config.yaml
n_layer: 13
d_model: 256
n_experts: 12
experts_per_token: 1
d_expert: 320
d_shared_expert: 0
activation: "tanh_gelu"
moe_layers: [0, 1, 2, 3, 4, 5, 6, 7, 8, 9, 10, 11, 12]
router_score: "sigmoid"
normalize_top_k: false
routed_scale: 1.0
balance_loss: 0.00634
balance_bias: false
router_bias: true
scale_expert_input: true
init_std_router: 0.00706
lr_router: 0.000305
vocab_size: 32768
norm: "rmsnorm"
norm_eps: 1e-06
tie_embeddings: false
optimizer: "adamw"
lr: 0.000904
beta1: 0.9
beta2: 0.99
batch_tokens: [16384, 32768, 65536]
seq_len: 256
train_tokens: 239200000
steps: 6399
dataset: "wikipedia_en"
Below are experts of layer 6 (counted from 0) of a mixture-of-experts language model. Rows are named up (a neuron's input weights, with its number) and show model dimensions 128-191. Each number is 128 + 24 x the weight over its row's rms, rounded and kept within 0 to 255. Numbers have three digits each.
Before each expert's rows: a language model's description of what the expert responds to. This comes from a sample of Wikipedia text that the model never trained on.

# expert 1
Word-start pieces of proper names (Mac-Donald, Bur-undi), coordinate digits before ′, and function words like the, a, and.
up0:095161165154144138138176117151137171142146143135127151125140107093179138113163120159128116118117134110091105201129159145117080167175123110125158124101105126146124166126147136136136146128086125
up1:101113174141142130091112134135134107120113117128152109168174132138130122138141098127139118123133138115126129089187167126131127129152084139107140086148109115129105082085142151123122119104104127
up2:108111115126139151131124137171126114118115094103133130129127096096124144065149140146121172123137172186156094086124139106193138116131137154116065155122152108079153116148120155074116122130127119
up3:115120087200118151165147117149120152084113098107083121129109135135124138104109098134146137147103140195073127147137097143138120169113134123142065156107152155091141093153111137155117106116136147
up4:118140132151134112130101115153099116100086154149178117158139133157115114153116071159127093139123152079116152076126139105118114164132094091102124133103147116165128179102130122143170100107147111
up5:103104113140139109113149164129104049091152089104125112111124121145119120114084150132116159151113138176121109086119122131106121135088118138103100133127154133109107084146101118124135108101125136
up6:169130158145130185168104167138115093159115149120160121168120147089141121161102070166113124092075113111104087136101137146139142130114136121122135113139159080150134115092115135152110137119139114
up7:112183154131103121144140087106145115179151120138111127113150130083132163096132100105114116112105113083169104159095167125149101097138146121143166126165133136114127115130155144141137118126137080
up8:154136152116130186156079143152119159173139148157172144166116096128119104138147113136118110125069121127195103135115135127114139127133151147140129106131162098114113127127122140130122102116108127
up9:119131153131134131088083135124141055142122108127136118163147119116150188113142062138113117116116140073161152151049112144127169122098122155107160127145094143142138114081108132141131145098106119
up10:138148143084113123142120115128154152146133109164178127127101158120157159137148094086110105142138164122149157144114119127168101155141152129137111107107075123100124135120101145150173146107097107
up11:122130117192123119196124128148125103147117115092092134119119122098156136116090129147139144176103171135118087124079127143155094148121146130139110163124132071102125092099089146116125147117138158
up12:125067115125160101140084124122133087094115103119143088116161081131120146161116135120130134133075095121115148104111135130113169144129125139150160124109121123197199113149101131124134123114161146
up13:136094186141179118113116132136138138117138150152120107102133116133196132125127093146129080113147171103121133124144121126122114153151083122107109144066115113101116155139135114120140086120132086
up14:087145135144133113149198119136133119102102131120118087129141138134146146126067103133154134080095093104065122137135144159107113146138131138120159128126149120166122136168139132142138147111125128
up15:091179083148095129111136114149146146162114120129140129128144095112168145159137186163131147134076146121097113139128126144106118154159145103103158132120129143120173129115138127128156195116123113
up16:119138084101133110133120149122108127117143120152110103170117131131086124172123104167106134117074118088111125111131142127093156087172127139130156102089160114108172147179141119140131138106121134
up17:103086102152118128101130166131125130133125145111138117157118139128127148152109128136139144128126143177129138112156147131111133111122154170139121130091142153177149100110081149104113125138083127
up18:175104115156141107180082119125113135148123154114120155148102129141106092100122117120082172154126152074186136128103109119168145093130129130147146152091071162092167134106094168071120149121138115
up19:122150115117150130108124174148118106137116139129178105137143106111130142136145080136069118126122121147127143123119162140133143077117127120106152121175150132119151137124142081150119163113163093
up20:105133164110157154141152162134116096127130106119151166132118098131148135153102115169127120086103136114104065140139189122129142129147129134102104128164147094149116106121112159128133107107137133
up21:104082118183151113151118116136120131086094139121112110154127147106089143155084121095148104164117086100120158126088133140144150147153118116132139100069132097167156081147118136133127115092137110
up22:132104123086129117132142123145113077112123117090112169121159094137142125129091144098098108095114114155083128113115109109136095158123103106119149143146123139204119114139164101102152140151120167

# expert 2
Function words and word endings in running prose and lists, such as the, of, -s, -able, and List after a dash.
up0:104117105124140162093140140136129103119092117170121105124120153079137119099132162145113096114152118137121153110098171113107127097141128095102148101133111093126136132136111143119157154120125104
up1:141153074110094136133133130105089129064154098106073124112107132103081107120120160138144154163140178124130132118120096117161125101135103118167130120143053115113189175153113117120122152143128120
up2:152143095104120130157133138118121116113124118152102132159123152125132134127127116084130089129134121129097162122112068148134120128135148110153126104178119129102108139138160144097166110108133137
up3:148126181140113171117167162111140138158122163144138142142129117100116128127157108128141115121114156149133143110120171122159133088125103131045155145110126088126115121099114102152150134132086124
up4:140109148181128143155161137147145094111144158137126119149165128126098114161119154095119104132075150121098135097096120125124151152143166128142084153082106109140129133132090080129170097123116096
up5:144158144128116150160114119100122142092163126104109116114127119103115134163158136130156125125119137118124119129120131140156136119143114174106111123181175120127162170053140121131112103106175122
up6:143154121104133111142103103104160145124135134109107131151117137103166150125124143124107100129150111135160119086103145128096113082139092137081152134147124130112142163072128118123138154140134150
up7:154105145145100110143184124167143166123138143142096123086108151115107116108121151135097098125089138065091132126107115131070149145159141083144108086163137115177118126150130116117114103111160097
up8:132123143097137157123095158123123145112108151124115126142143120121144136090141122101144142118141097119182175137125086139177131144112084177105161153111161080103084161090140071111143089099115094
up9:105160146127113163147133093139118132139114138108117079074131098159160131094151094114082144124132112109166152106068150152090131147069130108120100131114139119126077102156155121124132114102118158
up10:117096137154125106136127094157139105117086135157147094132125121111128128116133110136138153125112132094091067136128131114140122141160095102093085143095169163140152122117121099131141097164062142
up11:137130139090085139140126153123121102123133131092135113115133145081107119130146108151127146111149127125133130115126125151167119149115108122112113171130106139141097112148124157146171094146115134
up12:139134180080077126161129135119112113153125134145114140076098153109132108115129138095134123089118110104134119105112153128113136122154165115138083150130089103192082134150124108171109136166137111
up13:158111138097059095089113130131153127143129157149147111170123136147132124122094132103109083088101119106103143124188126127130143155194125148144121135122153218139104142156135100112125065136137139
up14:120158092142103125152135130151111090138108097136145168164110150138127140177135157125139122092137157136122094128082143125103089164147171112126112121212145114135117142129107148126136106135138115
up15:110096135135124133135108134146104088102122104101140154124124129128121125121127130134105167114098097139118114140142147140146093116107137099132123116120133104145108081174117087177092110128074104
up16:110116126127162163112131113085131150097098106157154107137114112176134131128127107147098153124121095137147186114156106121122154140129126117106154101111131110115126140095122152127140131146133138
up17:151188105125133161149090139092109153096107083131128181118140124126158164171170140151131172141147157139180127134085104113118104112085149128116157151115160102094142156092112109137127135111108123
up18:110150127138122101120150147134136146115123106142097141125119102171143108150132143104163153105147113130128133137120141131107137122135155148105089145104121088113193138081092148135144197130108121
up19:129122135127158176073137150081132087096122134164115088146145130123141113152120086131088057141127089122124138104123128135136146104163107101087145118139145122134128131083159115104145129139133161
up20:137088116155150129121113117133138100095143124126110162137126107101130157117097122122123091146123132156111083127147094119123105119115082136105155120141106097102125167159115127148098151123130142
up21:161145136126102147144129121098136143126132138120172096142139145112118144126156126168124157132136129121155151073099111136154141151104097111127104164069156121125155127089124141116152111141157129
up22:166117166148109155155130145128135141116133135130106140108143144126123099145152108146101166086106127122110166152114145143127117140133126132107139134126175062145113100157151115126102110114084101

# expert 7
Sentence-final periods and numbers, often counts starting a new clause in statistics, such as 75 orders, 258 children.
up0:107124112133121111156122129134100130133095139134082173146144134128129146141141128141114139119105124103139131121169094156178142139143162145151125167107104091151113125141102140179120142125156076
up1:146149117133166145097163178130124121110104096126107125128156158096128117149161077123060096139127178144162157141134113177156101159150124171127141098114068120106121129105082111113128110118100120
up2:140191138121171120137106148130120111108147166133177119145165099136118112155135087123120145120115112133171127110114110122137161132101148111147092129129152151178185145137151151146183110125126123
up3:160133143111154119129136155137140140146076169144125134119171157153113130163116144137143157154090119160098156120114090124149154118132131165123133133099128137138108145125127145117133138121109128
up4:135162110097120117175097129136167142133104175169137122142138146147125101122138113129129152126134130127153165150141132144181109095123110138111130129089154153087119124139088123146151094149121164
up5:163109106147168211121193146137171134165136134089168085099148105114106110141117105166109133166133142126136130166131125143170127154096068129153088168111118142157117173139158165129131139083126097
up6:101111154156131137136113157144114098136140100164134136162104115092112142130125148096147143130137153186129127099114130140116121111131118140119152077146121118122082110143083128078109095100133110
up7:083111092147160112164125148134103105125091137100065143141172152138161163133128135098144076156124165156122129138151148168194142117115159136133115139110062111143105138116115136138130089093181093
up8:156102149141086134176125132133137137151160173070133147139147132102116115120104130153122111149128108126114115139167114140137132146132093123152107165128199091174101133090154122122127155125104088
up9:151089106131193103053109163135144134179154109113170117099155142146164115136162110144128127113134100094157127135145155132155132112109159144117131118127130145114154153144102130121148081122156163
up10:126174124119154097148145128085158134132067121135122150148161130073112119135101132129118110163096125135117117125153140112091104101130169132100153092127184170150156177099147124160152116105121108
up11:102159157133108110114120124117130124121135137141151135104111128157129123113140104146120119129126148171120140109146120123120114154125065126177125136099159154133109153128126146124150136087111159
up12:126135106131155173146152160119160141130135129107157095117130092106136077146141101187161152096096099108129171121155176171130111143128123121109124130143122144117133136113103112141135073166121126
up13:102127101134111121120125165118136119100112122174153128142121143162118134128105132138182142116104129082131130164140129158142158097088175081113140115139129188138122134118114123124139117135174128
up14:115174150134129093120109097154126120138150150129140111129157082173122145131130152106105099122125139117106085107137133110095136141129066092163114157128121084153195149125124131141147058103123120
up15:109141093112126134142092114125115133145118112118113123170092119074127114096124129136115154145091118122109158138181106111138138132142101103130153100116097156135098136100114086150105122127125110
up16:112136145115113124123135128121152127148132116144151125133140116117101143141155132138103160132113120121104092155126144111120115096129178143076149137132095047141210109195132158156134129125139157
up17:155099126134194130142113189113124117133097194123127113114138175129157118121145129126125137115119116163136121166129146129184140106100178183125135123131146087185084101153142118137106108146094122
up18:120145104139121135172083156156111122120133108134101108150102080097142119127142139153113129114118138122124111121123130160136137148138125151114162136155119106128113142119124131117140103101156101
up19:131135153137128122160127161166116110125140142101159114119108103095140107130156145150132120091104123126147126142152176155135122129107131121125139108187134061141146138194121119146138111121138139
up20:121107138128157143137145139129138111139127159113168141130142111165133142150113125142120148172097086128128080134172124131101169138127101112187094091102149124148124134090160149157081164170089156
up21:148092104130183129094153133161133139153119191134122128131115128188162124111153078153171129128121145112126166144155118141138100138134094093106133149115085133119113109176127116129162098127112132
up22:132110096137108195131130129139122135084120106135101121086097093111115116104115128197146139136116094107127141106143152133122109115121093120090131123147124123115126124164128106125123113117145134

# expert 8
Commas, years like 201-, decimal digits in tables, and word pieces completing a stem, such as pedim-ented, un-beaten.
up0:070116074133167103065133100148122145174152147131121116125135138130155126142153114122102197129147108120111119147153152145110098146149136111139097106116152139142131100112086120146138124135123097
up1:161156121153106139168112135098131127054114139130140146114143090125170108112138140078108145133158110083132119137082110109123162103098160179137168116130156126145128129141114134150148058120138132
up2:104122152164092097138107111156090110100130157157104162093110141139121172113136112128129136141154118182098133136166084136111126144146121123113138118107101154107128100144130159121127117130155134
up3:102064138134125133113123131152127140142070113146111145139152158121124131120153128061122138146078150185124134121154158179107109187130142125150145147121090151130133120126160116113132131116129116
up4:095156076128161144114101145143097106109134142135132122141125111147154117120170102100104155116148139140116120139182129110109154130119087081115083119164076113166147093142112135126104131161125119
up5:160093173117107142137156111079157119119163133143128115144138104109140138079109153084134102087150165122143135132117145127100110115105128123113131122132169127152125126153137146144098124101172064
up6:122094145141132113136107117114128129118132083068141155134109123112114095113123111147147092163126078127208085115114124131095119143156141151117141093102137074110129134151113145104148159098119106
up7:096115115117107119124151119178107146125110125119128187096130111138142163109150105151146110125119127121152107119146114122149134131151131172166150120132150142136154139166127112106114171130170141
up8:098135094120130108111123100113145123143177142145088117149138111120153182116148107101110131130166145155048169160143103126108141094126118081134102119094134161128126060130138150125140127132136117
up9:124137118124132110142152092113122157109142097112123134115117134133147120105135167136135117145148110139188123082097100097138123103115109146154149099186133120128122100120111109151156152127069148
up10:130162101162098124078100105105128131121092137121123141073158156115140149117113119185109110137157139129113106152100088103138099119107096115083126105143133120150122114170146141129105151103113115
up11:129093104106106108154171123116141152144087116126157138109135162104111088133114177098091145082130098111140110124079127106151134136120152124078125114156125135153094123080094092131138154088112123
up12:109097119104129116116121099119099084063122141151114123091107114099088134117125122096128116092119116072160115117114129138105107147108104122084071149098098130134104164109122106103148100147107119
up13:110110167125133154165136113132128123129111123142143156111145134096100128109132148118151096139127141137118091117180185088101119135128135107103133116116140104156137120150123122076104065105162101
up14:138127160101119145124134154128140128097113136116139190150142151086132118118143134155131151109157132156127084131123130139124111096130137137133103124109134138111111115173162123120157116072151139
up15:162123120125094113126111082089133146101081097162135092089133141110108143139085161144130142109115146151154117119086139123140089160082129145096128138143134140123097130114097138140153141115131131
up16:156117130120139155138134131123158135124125108119074139110119094134144093149114135161155152128127130136124113126113119101162144149133156145129128126143132127110099180088111120107171096096152157
up17:115132128094119131108112122155137112113126121119098125126161155109123130130143142096102139139123113124093103141111177142075124114177111095126133110082093143069160102109138102133111075123096094
up18:198101134120116112132116148119146130133141120132109135132137169079168142159105143107106110133146167103079120136081148139104106116083182176165110141099123129075122134117122111099141122110108145
up19:132125159105075120147123092116132120079112112116159137108112134098113103115115123096160105135153122103171105105109117117104080136077147169123115147129158102138157158137137128103169134120179100
up20:098092080099135170104132127099153127098095113130118141081148124108133110123125119119092125135117138108117107137142154123131127124143128128164119163077113150140143124158152095165172111123080100
up21:100114160141126115111150134160124161124124103108137173161100105143122133150101106159155129129112144143157085123124148153094158167161137156121117108127127142125149142165135175130106133114150106
up22:135111174150077155134131187135107153138114093146154109137133148136144136148085137104181132162106140163123085118077131134111131212123138133095124127134135089101155113114115157160093083115137125

# expert 4
Field names in infobox-style lists just before a colon, such as Born, Time zone, Coordinates, Running time, Website.
up0:122131116114156100131117102089119155150139150136169158142145074120125149127107093130162107150144127120131131177107121121136123139079134121098116140157128134152125140141146126146140078177130130
up1:139120125131152156125157127136095140152147145139061120118105128078183094118107161134123130187147129118161178150090115127109089152127126164143168107115081157159119152155126098128152161132094127
up2:116096152113150129160127125192147147132110116125130115117155116150165144108140139083117141096148149146175071118112153105113139133109134148130083118129117084155113127125145141108128128114155128
up3:070106075113145166115160128141089133131174140123105138133108119118119142131143098127126119091166149141146150095146118129121124124139089192149115118151135118118121115141120113100112122122125102
up4:093084090145128124150142123130128131088113146178175161110106153110123078147108107123101114115173151076106118128132106157167123148120103102134114118139167108124142180130108121121131147083141123
up5:145113111128161112153109125119171128123111103127113146183134110128188129101147135131136120093110126122117112127114164135147114161120118153094102162120110075125133146109086088113155075130185150
up6:120114104134143150147094141154110125139119140108153128101099123140156160137146122092170123122107173126117137164123147120121140132131131148144103079136127156116169126129123116133094156107104100
up7:127124140159141174104153091127135147101149132123111132119107118147135116114100086182113163115094133100122144137138135155111111154116130121106127126127062110173157166120128118163120134112087140
up8:142114086111139121102154095129151094179142135167170079140149145134140108137091137125127121099122158134116119109142139130108126170127119156142066095130158103111131160136106121143136103130111108
up9:161075106136138088163108107127123103111087133117125151136098131138099094155174151174151128135189178093113119161140112106109093145134116105083147086141148101127150154137099107148150153107098132
up10:124097097118119166101140149125112113145130140136102097089130141130126132135099158161140163114120121108112162153120091140173135108130163139095144088120122111112134109139087101128097158138118179
up11:133069123117109154180132123112106106101109095138096130154121108118175152119102085137112140138121096102122142151155135131162123144136119111117116130169104082077146110087108123112141099129148079
up12:124142142107152177156139104154133146158149132136105148089134151134138109156122074137115125099142196155146131114101160134128090156133121138158128123094130147167110111123090119136133157135159134
up13:163140123136205127149132108115145120140118142152152106127127159142165108134127148147101137130095140121174163100122160145138113127103158100146147137120144136117137155131114110148171140150104141
up14:115086128163128135129126137143133135173132174123168139096125152094148135122154131122119165159151158154139119122134142126118130147165098144139096103145156125125126123130137152144125143098109145
up15:104119153121138108104138153110141138161138123142096165170127114124152159122134108119143084099110162157109155134122160108140131089135133144095127137117107154140114103103099126121126154141120070
up16:115114101132136137111120108115121106099120058165095154182123112091145163122121139187114092122185142154085134133142118174148091109118136090083110140095127138161118104131122159134103087124101160
up17:145150121094117115132129139141111102113141146135132150113111106092104135146117096144144096138117141141149155164102114138122159139134144147109132099122106106143142150137146120175161167138133111
up18:133127179104112082110149116126170172146127154116127088125106128147111104143092096111118117148105130109079094109108175151116097141135146162053135110125136146142155102142105136150154145111138132
up19:133117110106138147148141108104141132162147124166146121125144156084153138117150130191129155124142166156124119167106120122130112115117141127105079147105154136160109148118163138103128123153098152
up20:116133101115120113107131087110153100158104134105104080138121125156112143125207120106117095144127119107158171140165151103133130116119094162141117123132113120142132123072114065123130097115124155
up21:110112146147137120108168160164145154131105137117094139128118100120109113142145090165082124105114183159105154135123189141124092160112130125126113117126118153152144069120106133173155180125116150
up22:148130103163172120112108126083102110128126140146093124123134118132145122126140158096132113129109115080150160104146113141134119115114163141128128115153172094131134151102146132099105083114137119

# expert 9
Mostly the word for, plus after, during, until, before, when, as in "for the Phillies".
up0:108156161107127144106115142162138097114106094138171137088153104127096157175155112114110131099106124112135111079139136119126133095175167126107102102143118145156095157171121122149137191140118129
up1:163094146159148069094182147157126111117173173155128130151102109140156157109110137112161146149151122069160098111147126128149121115160149078113112123103151131110159088165125086095058082155127118
up2:133132113130133108053116124160125100137114070105131133134134129105129133160110123125152131125105101121150130134073104103128130108089150122103095129153091146157106156108143140191162167102126122
up3:155135127130117147131112149091148144136111153179137094139164133118086165124132105135108121147080095075137102134140182114139157094090184124106166105141129155161120127067147115103111139122109109
up4:108138137157123117114101111121147155145134161154111131128107133136112130101118133156134162108160133173144141139145129172133094165133109144115103118126156112134158143139100139129139106166117142
up5:157130104185112124119136099092169158128134124143143149135134116123149122117113159112125161170127115114098122188168116100142171094152101143088142140143106163127140108141139066159112102136111151
up6:142139123136110098106133120061134144079156120164136120132156142121096120117095087159105157144112091085129105104149149107165155134122165146146154129155140111130150123147155105144173134136149112
up7:096139087109103122162098081120138123110121159191095190145138119140088109095086153142089148133120098131138092125127117114158102156153121119128100104120190094087158119150138141133102106095116143
up8:132122128116112078110148097082132134106141083145108162181139186090103105107131127139155133167103129131137137156143138111141150110105154102090078159141137127147108157120134153118176128129122126
up9:141115132129122143075100152182158137137068118138127097127117120169110133127113143098138121107117104120167132099139113132096133112071122118103161115098155110117171104202115115123101106085122119
up10:121137093140187126126102120137136121091116117150097125107136175126147139083121106111102178146147154153139177161156138139180110129129098119138107117180136137137114123092119152109144128134132130
up11:137137108099148184143104135128092074138077101098127126117121134143150143145142113174104129127134170166140126132048111135133137125123131148145154136149132120128107136107098089131125161082105114
up12:098126141130074142180113149124135145164126119127128148094123106141097131172106138109137114147088076067120104129158125125122123111131152137117163117102141109113114113156120133123168121134145120
up13:130092119116141158093124145159122101174082119121140102105114153116144156112163115188122142125143124161126142167121117173118105069090102108123153127120139141153118145133110109117116089098123124
up14:114087105141099148138156106093139115110119110134135170114130124107117145114122120155118168165135127149157095152140122132162124170150130069122080117176099136111104147109123142146131143133150125
up15:071140094114127109144139111105146160145116138174092120157130117125129150116107141126089122154127150081107126179124159142127111115111117128125128133136150154069124086102124146127096121107079130
up16:136103127148191103126088129148119134152145114118123118122129073165126119107117099111106142155098087140138139124183143155143135135122095154145067124133144117107099128149114159156120193119095143
up17:128138124120147109106161134136095125109141129111112089125126127128127090136094179102109150136159139140167140167152137149179143176169139115139104148083135165108163121124096113131068098122150127
up18:135118125110113158151099100124117117106103160152148196164129089109122131166129140092172129114119131123126136184118167106126150060114127113125121119143162122135153100168146127154134116100130116
up19:116138091123158114137103138132118111130143083125114180178138137147121099135137119100115149157137108139126128148116098086128117107140161113114138167109120148098129130126157135157175163110121094
up20:113147136133121126132135139141130105161096131147134109097151120137085095128125154101106173160111106145170148096114102114123135113101159164144170130150120133121118118102129078124078113148121134
up21:175114115132156106120121172166118061176137126138120131137152130116096105132101215104105120118110121186144126115160123118137139101128104138146119120111164141122128156112137115091101149112131131
up22:117137093120111106105114086116136135123135086125142104139083067108118143136088108133087148120133114141134121119135149137114097142142121135114133116135105143119123101156136149162090142130133148

# expert 10
Closing == and === of section headings, and verbs was, is, were, plus some nouns after the.
up0:151096140107187122140119126154126139103120118109113131135153138142112140088117137128106096081123109106115127136112149110108144150099132132145142167113098147191111159114133126152118092164156134
up1:147118180161161138140149115160130134154111144153142117148129122127038140156156123130122115115108090094146138118136121171140121113115108126082160175120107170136131116170093129120116075124122114
up2:134104139161120090103144106116128124131146112118156113114144167128113108138155140127121165141114140141110097131109114124120142127171155162123153118111110122135200138125105140127168134118127133
up3:112133093145125131169109175152116109137173135093126098108124112121097135146106107130104129164126147176142142129190136138123154174158097131120123093133138126137118098114134081155134126151145154
up4:168117143162041139141131132134109133138131093106133145148127153084129117132143121126165112177152114135103090142140124176174102105137125131121164155096123135087148097144094162130092129119102088
up5:127135151153170127128094124106118115184116124150130167162111159154096151140080083144123135088146129090132108115113110118133146128155113096098083118136133129164126102117178138135132090101118122
up6:099113074122128117105104143136117148098113159114108114130140115099174145141117161135128097132122149180125162145129163126127148126080099130133103123116101113129158129146116125121137149119127073
up7:133135150090112117130165116174104116120163122127134131128127132084116108146171107145155159138120115110142176107137128163132121106155127149162171103139148179140092123113127114105105114128130090
up8:196095128075133138152128110150121152102119124126134094150129203108097126089158134204110130121140107101158136134176175143116133167155131110164153106152101125129115193157129149123113135152159178
up9:116160174158137150135123101163141099153110141124115131116166108129087132128164110098120157138116121146144118135051092131119102072106119134099122125123106168082105062133118148101114128094062083
up10:141110119126141132168127122181119106130144156103096108113128163145124125104139134150151110133122129099152132135176152149147126148085139103122133111138122083121153122142096141156167146149095149
up11:126151153151122104142157134147119175112151123126149111101142107097124117156166143176154152138145105138154151169169105138135127123130134178122162148149134138137189145127115118145143097109100108
up12:155090124130092116122142152161121130141146174114127139112172182120102136114111129168091096121164104157192130128124132126104139140116129108159159121110119122101133103111142159134119146111099114
up13:103130098139125145140120121179125109122135140110108087108166134133078159139141109099099123134121130177162168124100139138121094094132127139126149131120152129122100106083156156112166179135126160
up14:098127124130142155143185177156124114121179143134138107110139086141116161143125122137128119141074131148134197114103133146096134133128113128129095100151194121143116130111113150104145134110140118
up15:126114152170125131170167172133143130136121167114108091167164107137120154141120090126121084143110104126115096144109133127144107101155099115104175147110117129082067100131132102095091124150155122
up16:176112151156132102144105096130170135137114101121108137159118118159095115079136152110087194087132121075151110103145105125173136138134170132082140149116101109141131147112132155137137119129123136
up17:092127115131134116119110122083128127120122120134070137130155123155128104156111131172118128133105139141111152112133113147119126110169075143128129092109132157095160118105139082059105141130134124
up18:123121127148135134148113085143118153121115135132132088121147181116109139152156162166094139129112105182149152114077173127080129155133126133161164120096137108139163136153092147096139124113091187
up19:121126126127144121160144183139136102148108180109120126111151148136101149119121083133110116134113156141145139129141154134146136143152140089124092124113113088122130132131118116141171116122105132
up20:136126125129115097132037129140135083127109101128077112110118138127142104135111143140109142137130127135129142103153150133146128129183099146131159127099133085131155140152128035115097118122118146
up21:114126128135185085156095166122137126127136139130117116142147134103109139160125100086155158114141146120126131138139095121154156125146123145132151184149119124185115126151159102093190101130133120
up22:100147132093142208145130152114100137097091141150104149098109172144137142126116123104105138147114161162141128140101142125136128137117139116106095117152178108197101120137143151155149118128163168

# expert 3
Short syllable pieces of transliterated Asian and Arabic names and CJK characters, such as Umay-y-ad, Kok, ang, ai.
up0:100112072190113105117133100093126119104115078155062113086134139088151162196103126130130125113124152130126136136098111136090170165109151124046119090127161129122125115135133171126097147112143131
up1:137137122132100093107096127133130159160123118155157151117126136092180136148119138125123150141151148113133112109125122118199127116135106119161148117164140113119130103143084116145078121157128143
up2:150129112186121134102135105175122122120164162126118126156135121182101144104137088083086108118134118128129155162116100119109137165149156128139143133121162109158088102126134169129110097117143124
up3:113086153128111093141119137136134093101117096113119136123148137051097150154124140133137150124159136144116092147124135130100139128108089118100127123136097130151180092147153158147119132101124126
up4:070130139132154102154169172125117096121107088142102103120126115146142162129124123124119119159118102133088115138153097109142120097101135141109104155144151140153110136125151145072152122129167161
up5:091130115121124125111146110112109138167126105148135140125171143131156182133144124104117155132135110121128159152113123099160121161100109102121146111127132088083106134112140141117139133171167156
up6:165139113119111112097169141158135111088094099130089153129150109139123134173143110145137078103105137119096119141109122124094150126152106115111126114119098149133128109142121137131099096126105158
up7:125126121133143148139101108135132122096119107137126153147127107135156151102132089141169124136138154134131122108077118133159111114170065151106145141138061126129166146134107128095141059140141156
up8:143157114095129103108133140162144157136129111147105144119168112132112160151122131108109111142105136144124121112078132146079158135135154126108145095187097108103091167172153116121119136150134086
up9:118146139074080146070139162126116115141127066176149104040150132118112126145144116165113136108120121113114081121156146153172133124124139121086140106126112125135134103117134128129144182124069133
up10:093113127148148063132149133113142115131077146101130078128144123120177163155099125115104138117082118132098161138105131111108136133094154121109113111138176158086116147114111124089109107116177133
up11:107122177149105143164117116105117110144125128149186133135138118178153146104129083182129144132124139126168122134110140109178107148125140124133119131133095106135144157128151144113175144095117157
up12:087190128133144057161142189134120126147115129171176106102146097134126173176157134108090130153112156179146124128141164131113139092096140144097155123099129165149133136111098146141157186130132116
up13:132092169117140165103148138128124102131124148087134112164115167117100091129163148154132137113136122124125129160139118115120080143145115147165138107182140101140118143150126087118111109120149151
up14:132142136097132125161105134111149141146140091098139154162110128124142127108131093099187143189162108127108113122171139134175113118172067120120153161113157087128083075147149093118112069149123115
up15:101119130129082129130125091130140165136115072153150153123186118143158127132147097168148106124113152109131123101118144132123139183119172099128091076146109121144148126164136113139150145123132129
up16:121172082137088104129088159148113189134137113162155160150148113120152161150129104163121111119129163148157117124138130127191127134148118156153112142127108075128138108152143154153155135127139149
up17:115120118112114089134116152160135129097102073144113118142134121090147171141157091118122146155097142131127097123102127129144121156107116118107161093112085104086133128146107151150136133118164126
up18:167128089179127108122087086123135117136127133149108109113141145167152153166112118125091156115123194127156185134110144144132144171135128151135154134097109145109134125092119095173061123151124118
up19:116121139112120126143120114152126131092174086168133149099120136133136110141157121155142136106185137096138092132143094149131127183178089157176145131085114128176161087152145121124129096133133121
up20:152165112121118119098162103162125142143124081123122151145155140129125132145147130145096100131123105100119112121101107122133140140144123094148166125087077119125127128139112083154128134149123131
up21:135079159136139156105155165088127104126129101071094097123095095136118149109109121149125111143143134149095110124174168120105123110119106138127129147168180161181132124121139144144129100123129153
up22:137091140140183114121146114136131080171147131130150098106159122175119148143103129124088102124113152181151156144159149121153130133131123151141139146149105103121123142126140117135140156156118101